{
  "hidden_act": "tanh_gelu",
  "normalize_top_k": false,
  "n_groups": 8,
  "groups_per_token": 2,
  "init_std_router": 0.01,
  "vocab_size": 10381,
  "norm": "layernorm",
  "beta2": 0.99,
  "batch_tokens": [32768, 65536, 131072],
  "train_tokens": 378900000,
  "max_steps": 5306
}
Below are experts of layer 9 (counted from 0) of a mixture-of-experts language model. Rows are named router (the router's row for the expert), up (a neuron's input weights, with its number), down (a neuron's output weights, with its number) and show model dimensions 0-127. Each number is 128 + 24 x the weight over its row's rms, rounded and kept within 0 to 255. Numbers have three digits each.
After each expert's rows: a language model's description of what the expert responds to; "gets" lists some tokens that make up at least twice as much of what it gets as of all text. This comes from a sample of Wikipedia text that the model never trained on. Tokens count by the router's weight.

# expert 3
router:157113146124085126144128113113163112126169102120151116142168146134133167131145140145135134118104119120106143111104133067114129121132103154130110162142138097081152126150138131150167138098118119132128117130166104098127132180161136136131115151093093153108155096160167096097094137080125109126097121089116113102098157133176130149086137108142164115161180113114123158082115144101140165130146
up3:128141147132108158103102124119142131133118110155134136104127135162167128148095124125145098116151137107177134140164144159126104131159115140085141148126121135162116126133123112142130114163110150139094132098139061116120153112138151099143135104133126081157094124111130103139133111161130195208149112164115143120122141143127135136122128082086116158113138116134138088091086136125142074142067
down3:109124179139153128137168131122118124125092096154084149131128144148095124090121110130126109149127140117101138090125146171118142136130065105089134127112122141189097162131160135128127119073123122096155110113109113115100131139145148087123146118129123104161147131211099166159124124130144142127107107130105129122130160166157072135089114127094134158121113126122177127139113128150163129158133
up4:166183118118145137073127118145141140118117158113145105117112067109109090097082133123131112142144128068118131152137143152117128105128129139106155119110097142153109123129171134144102127114107170124100160097109144176141123135145113174098179105166151137140099136147072127122128132123105169144122136133156110133104146149136146134080135140102137152104132169133105131141137163108162169152096
down4:142148104112170130149140105106119096139122133138153153122138115128137186140113129153135110094127116146126130150159118096096137117134149118115144134101115138133162129134084074088140137190140117119160123132103126097103133113094135102129093139121127089133196161113154124108115141129119098118177180110115138108100163162114121124128155119139150148132098073144129074125140080177128153117159
up5:078150112131128151118121135166145122126123116136134119120114128165123156119140117134173158118158137154140158116127133134177119148142122166150109111077100135136108115067097152081115136156151139149136102110110088115151118108115119138116109160116139109202093136102133133146137107138105154118148144141156151150149125135093123169149158152095107105126117104119092067172098115119082124159096
down5:121154080132138124124101143113148141119154098146152096111118175113140133141107107110142135120163119151141112111158126169095143141127172138119143174124099109179139106126112125106147151090147117124172097099151126099118134063115108122131133183164104087153182121129107114140151160133133100151075125103119113178125116101124147131138154102130122116083164119137069148133141121122120116153124
Coordinating conjunctions
gets: " and", " for", " or", " but", " &", " with"

# expert 59
router:136121161080176122123126141110145137148141159100098159095127121115138092114137098107111124168178111092145105139133099139130139122157124096134094104087092125150099114120125083129152183098107166136114150113164141136160101118128132127139105136116084131120148088146124134168175143165158164147122154149171103124146120099104096104125103166131135126139160124134132147101135127166120174123097
up5:130149119133113141110097070156095126150151146142121112139136141080136149142146120125118147139149100131113136130128145087118131166119140123133115129155162176126134123192112159129125130141099095170124129106110103138123131178103116088107166090098097130106152153134134177130130163085104094093098142159146120133156108140106120139130067101130155119132116153151110116177117099111095076146139
down5:140146163132146083150137153137127127169095139128136124125135188120163138115089160102100088156107137178137102103136129118121106150071177139117139161104140148153158113133110131129134127092151164128154122123132144116135111089067120125144133149085162141117147094129113163149162131123102138152124131131153140133153102096107111150106138102133082106136127115097120129139093102145153149078078
up6:093155114119157166131142145117126158144120097112136096192153070133138117125099112155147147124126130149111145131116143089113155120134126144142106128134072168124088159122106131157142080107117116125147128156107125152169157128142106108106120181116136089135138115103133157141117152117144157141118084173110126142118060165134167145121136118104113089120101122133102104127139099119087162165129
down6:122157124100101177145157091099117116129153140118132145099112153105055157145151148143132124126152117103111147093109131139116137188158111149112109183111094101072113139145127134113101146151122150110122121159187145147127132092127124130137095131110118121154116126114127119149123116138140145126118121144147117146157111102084121122085136145124106112167101135108126160093085120174146194150139
up7:115132118153118167121130134059150082164080089094190132121152113161112108111110131152139144116104112168109166134140090120110138096131159187145119106104108130148131161115130133117134141112095106129072106142155105143120131128139135107108143108113132164126148127106084088132118126128150140125115141133111136132141111124166151141111110098137122125125117206167161108152092116154150143146139
down7:096128119170133129059100134177093079129156117141098122116158122171160102147133128184142139124131147150137063138121135141103117107103152105142087114115113057147133152156093108154109118127108140125103103126149145178113139140132131117107112129135141103126110123150129143177163123156137115142122116096125118148162119159111118064159142122141127152121164093160137120123114125119143151125136
Mid-word Latinate fragments
gets: "it", "ic", "at", "ot", "ut", "et"

# expert 48
router:153138143175128156087112079114156126151111144124144121102082163118151177155127126140122098091134108157088119144096165109136110151080113114108154172099165122105155141155149138120132101093144112123132105119125151098076145129125130128145137080146143160154135170120140100164129123107154138099147112166113100164103089093126136112130139099111123107107112107163094109130096132133149162142122
up5:096155130115129112103126116104113125076161087167141087167164111148139123157152150082156130101101120130146105137140124127205121127129199184102134119112148151146117139114091145119105122126146103125142140102102119097113110152156103118147145163085148139110129141098131145134140145139114139121101141127128159122147122130167157090137114150142111113169104171135135151118109111113111135068143
down5:179132101136120108175136105169125139083114136099116178155125122104145140134110128127129087138134126081116092086116131152164161122167132116142115139129143101126099112122089145101121141164114131146154186121116124135135144167117137109089111161125130121143104119127114164114080102113151133154117155158063092129116151156151092128146103124088113132141148110137153107084162135125178151129136
up6:093130109130110174167116176155140127148098113156134122115203126171112150118095120127144132138126105082129187162133118091109133113136139142109160119123110152135110101130140151125130136152096147126167145123146103091131143106124178115093143140126115112129115084093125190120111112138170081131154139110156134133138135144148148147071119131112120123110128128115143146123053134146116132120153
down6:119191092096115097128105103134106141156123117142096161145111128120147122137150129153159140102167100091056100120149142133108146091147135146122165169115081112166135133110108130147113110137150138131146150108136151104154124177154145123135153132116143132091133124128074139093118084128180094144091119118134078133124119125158140123110137129128138177158137116105121098120175132146121132156103
up7:124071119105144130116098177126133110104131083154096119117185090125147094123124141119153135137165102123181120157138095152093129123168138141105123145145160129164109134082110120102105143132157132157105149145142120113159103152139175122110142160156126111113122093115094115094106136169122142151129127087151095111123191131137124083173093144122143104153130131112161111116137119136131143106147
down7:112114081130152126120191082126149107145122132148143151111147078148161112127135132124123157117136127155106184146162113093143145108125162134200163126130119112153126126092112122101131165111105130144143157106094128116110130125143147143112125141100155113172103130108119152138095109145129146149145100068152126132101113110154117172136148097100128108117091103133162119150152085085087132138131
Initial W and G
gets: " W", " w", " G", " g", "W", " f"

# expert 8
router:151144152161119148109099102155162169163113140150114112113147097119110152128142144116152111120146132095153114100155122144111142139128098102111078145133149136096130128126134164168130123130128127090125170142074100165153115105161120134109146089094095125139104095124129090116111084099126150134101121124144132085165154151165136138065168114135140133127121178141155097143117180168111118140115
up1:099145146152099145141148165120100137125089137098166155137129140149158152138129144142097136132148122152105154128060133116115150155094159136161144163109102133126123125156100164112147098132145132108112130113152146141143133141155139145104096130143136145114069116081069110122104133131121099122101147103110102155099118168150164149156114119126106132169200077109122128142131113090123167124103
down1:100112161103078167121129130141127117084154096082113137142156135146141132111137108139119149135164136114123109053154157112151156113144119118131118136130157143115091117104132126140100100121128126182154134156116135103068147116133126163118116156145125138117145153127115092172194129095104140167086113151123140122112154092148136149097146138131129112127137107117174134090109182150095110126122
up2:150092129131087110091138123099114132122153131086120148134069086111129174161158123113117120128143105076104115142115132106114152097202132148132134142122149113112116126121123135143174114147180091143106080171145114090112138144096155149131128129152158143183092102172118106112157149096120143161111145110112133153141141141110131142142142155147149120143133122120118156115099138125162146104091
down2:110148155121084141112099144194120174086108108154166153132136137117133140114091129111108134117143159090121096123121145118138132140156098101124089141104110148100182143131120131146084114142104132135099168109128110156126143113100139142132084085152153135093165112117130126162105151139133160105154146144150150074108092115097134148111159177111121124122147134145128144152065120139139143163121
up3:067132131100148170146123119100130120104116136106107114188096138113092125130137168148148139160137123071142152138156089130149127112113121137179122136085112125118134107142150143119111142149087104086162119129134179139086119172131164128128130188093159124137100119143128128155147109130117116184107148157132109132128107126104131168149141135121113088108100139140115160093113151094132116102109
down3:132127125137134175110142117153149162105132117110092137185112104121127159141114122173113105113104117135144129166122122108150129133149114136149084108135069122113158113098122119135151148162100071110157151162119164091106141174120146132135098124138128119123171120155105122108117170124178112141131138139149156104113096106088109085117177137112110119127098109180086137153100134171125123120113
Wiki section headings
gets: "\n", "==", "===", " ==", "====", "==S"

# expert 58
router:110135128133133123108118147139109109136156159156126116147145116099113176123140133140117123092132122148102112110165130149156121107099142149145128107123103117147119116110165119137092144162125080132100114097057132131112109145162146168139097129133149164112122156061145162120143165096132110094164106151108174136155094183092139131111145141121154127098095139155144134170115178150127118103093
up5:187071127131145126099100128112122098120141062148108120099131090197130144120097144098133161125143121096128151127121147134117156127170141143117128155160133101169110116105140113102129131137110167163089150112127103146120140131188120131139140156086103121125140109162103105144112120113127175121100148109134152116091144132150110118149103127115161075129133115142122182132106140163149147119117
down5:110115108140115133097129088180112133128129133126142089122106156167143156141127135130143087133138132161125142169130131149084084150130150173103118114131137118112121139131114127102155129158139086124129142096109178144101121131147123097151140168155080147080135166143115097101131118168157097131114119139148125125144086124120206143142113098118085135084144131160115090146128117149145081109143
up6:136126137144156129207103146104112088143107122142110100114140116154152143133146142162142156132115102122143117092112113075147120135145145149120073119145143139118122088205129179116118120127158133135112119162137131106149139140127110098145139173118105120120145108140154107133150115109123147088177152116125124122143144122119147107156123048118095098143097091118098133134162124149160157111138
down6:131116128186154108133141173106104108101130136084102128124146149154090094138096153161131096103113172126139127140149135101139130157116124144140116161120114062092079160120149131130132108118140131121145135089107162135093159099133120122157151134124152108089152181104104122110157115104136144114127128131165113167154147099079127114120116144123084146163145121134124165122117192135131110106140
up7:098111079107091145105114128092161115120126127161126132098124122158156151182099122095116113098130133107145159182129136086127142129120152126142115135121096131148111132186134108178151144112127122126127122137132091102165144148087128132086145124119126138158122146131097177086137125186137095187141189123149141145131117119135089143119132116108118142129131134141109119113110112068167127111135
down7:147119076161110167155139160132101092131123142159131140140129081133127169136133155096139111123123112108121124161093146108161127110130169118154151083166138111151119138143113130122137136107135152101087112097095128100172160143161117102134133108129177132136108145164123160093088147131146141132148125115134126144102131128150105116119187129094153102114088127169088109141109066146114131083137
Capital-letter pieces
gets: "C", "M", "S", "P", "B", "T"

# expert 13
router:122131119120142130086130101140146107123090150118110117114133150090123159142150105147178110107136107118101095133114147145172149149115101163149140101089088132112129138089166144099117107141151112118137114128102168157138173146149122128096112120099072112113119103139130140149159110102157115157131176127143129137072094129096084155156154179102127134106114128157168158148119148144153154157155
up5:154133122107111156115120127092131115127112087130154088153113128132147158126129214132133137113138156128126152144120104127152126080118180102119142150146140129145113136109113107151163130127095168133112188159124111090120163117157132099113122129138122121169112133159131123127108165107093147116135147164088178128119150139154124141104102133111097076134143088109115102141108093109100185116097
down5:196131159152143087090136104083162153146111113139112110128136126138127189109159111108118116121135130128112098130142142115128093109120110155124095153141120128123165084144120092130130116154111111139179124137134144103149125126101160115120139167139133129111139143095190156126072105167139123137160168098143151128104102127120089129105100167112130108096108110142112155097149138080150147132163
up6:149165105129123103167155097125145113152148101084096130145138125126148127113129127161142123115121171133171185109112121105109104105095105141113124141102142146134100123086085094130129159136110148130158141097135097128117173101146174121137118146104129175170115181080108143136162147139129132145127152113117107120146137146186143116125121160103170080167120103130138088102142108150133115106126
down6:067131104097120072143149133119077109112118090100131159143136153122138082134167128092091155083140122157138179112151128123122117104184135107111109124149111146131112124076113147120109161132103104118099171137121136159155150140154131125132148125135098152123125176128146143121134148160146119112092090103151122189135123131150142109114154140150124115108135113121146124151128106188114158131105
up7:127143139117118142138077093081139161137100159158171065129151120117122126129138128142082122101156102155136128176134116125162156127164140119117121103129121157150102194141127108096111157177179113138104135116138125125119163133110127075083132128099094177110172119126134126095155105130093139126142166146147117114147138168118108124130089114128127122131105155151123140127093098144110138125129
down7:133126144185127107140153133105178104143142199167149136135142143098115122139164103128154105092116110158128109151109110116119090158183137093103149088118150103116117158086107122105111189085110161122106114140112141156116126133140115111110134120099126147103108133151114116127126126162122156099156124088138136140129119171151107150120091114082103115102140180135139164116109122101147127144135
Capital letter fragments
gets: " L", " N", " D", "L", " R", ":"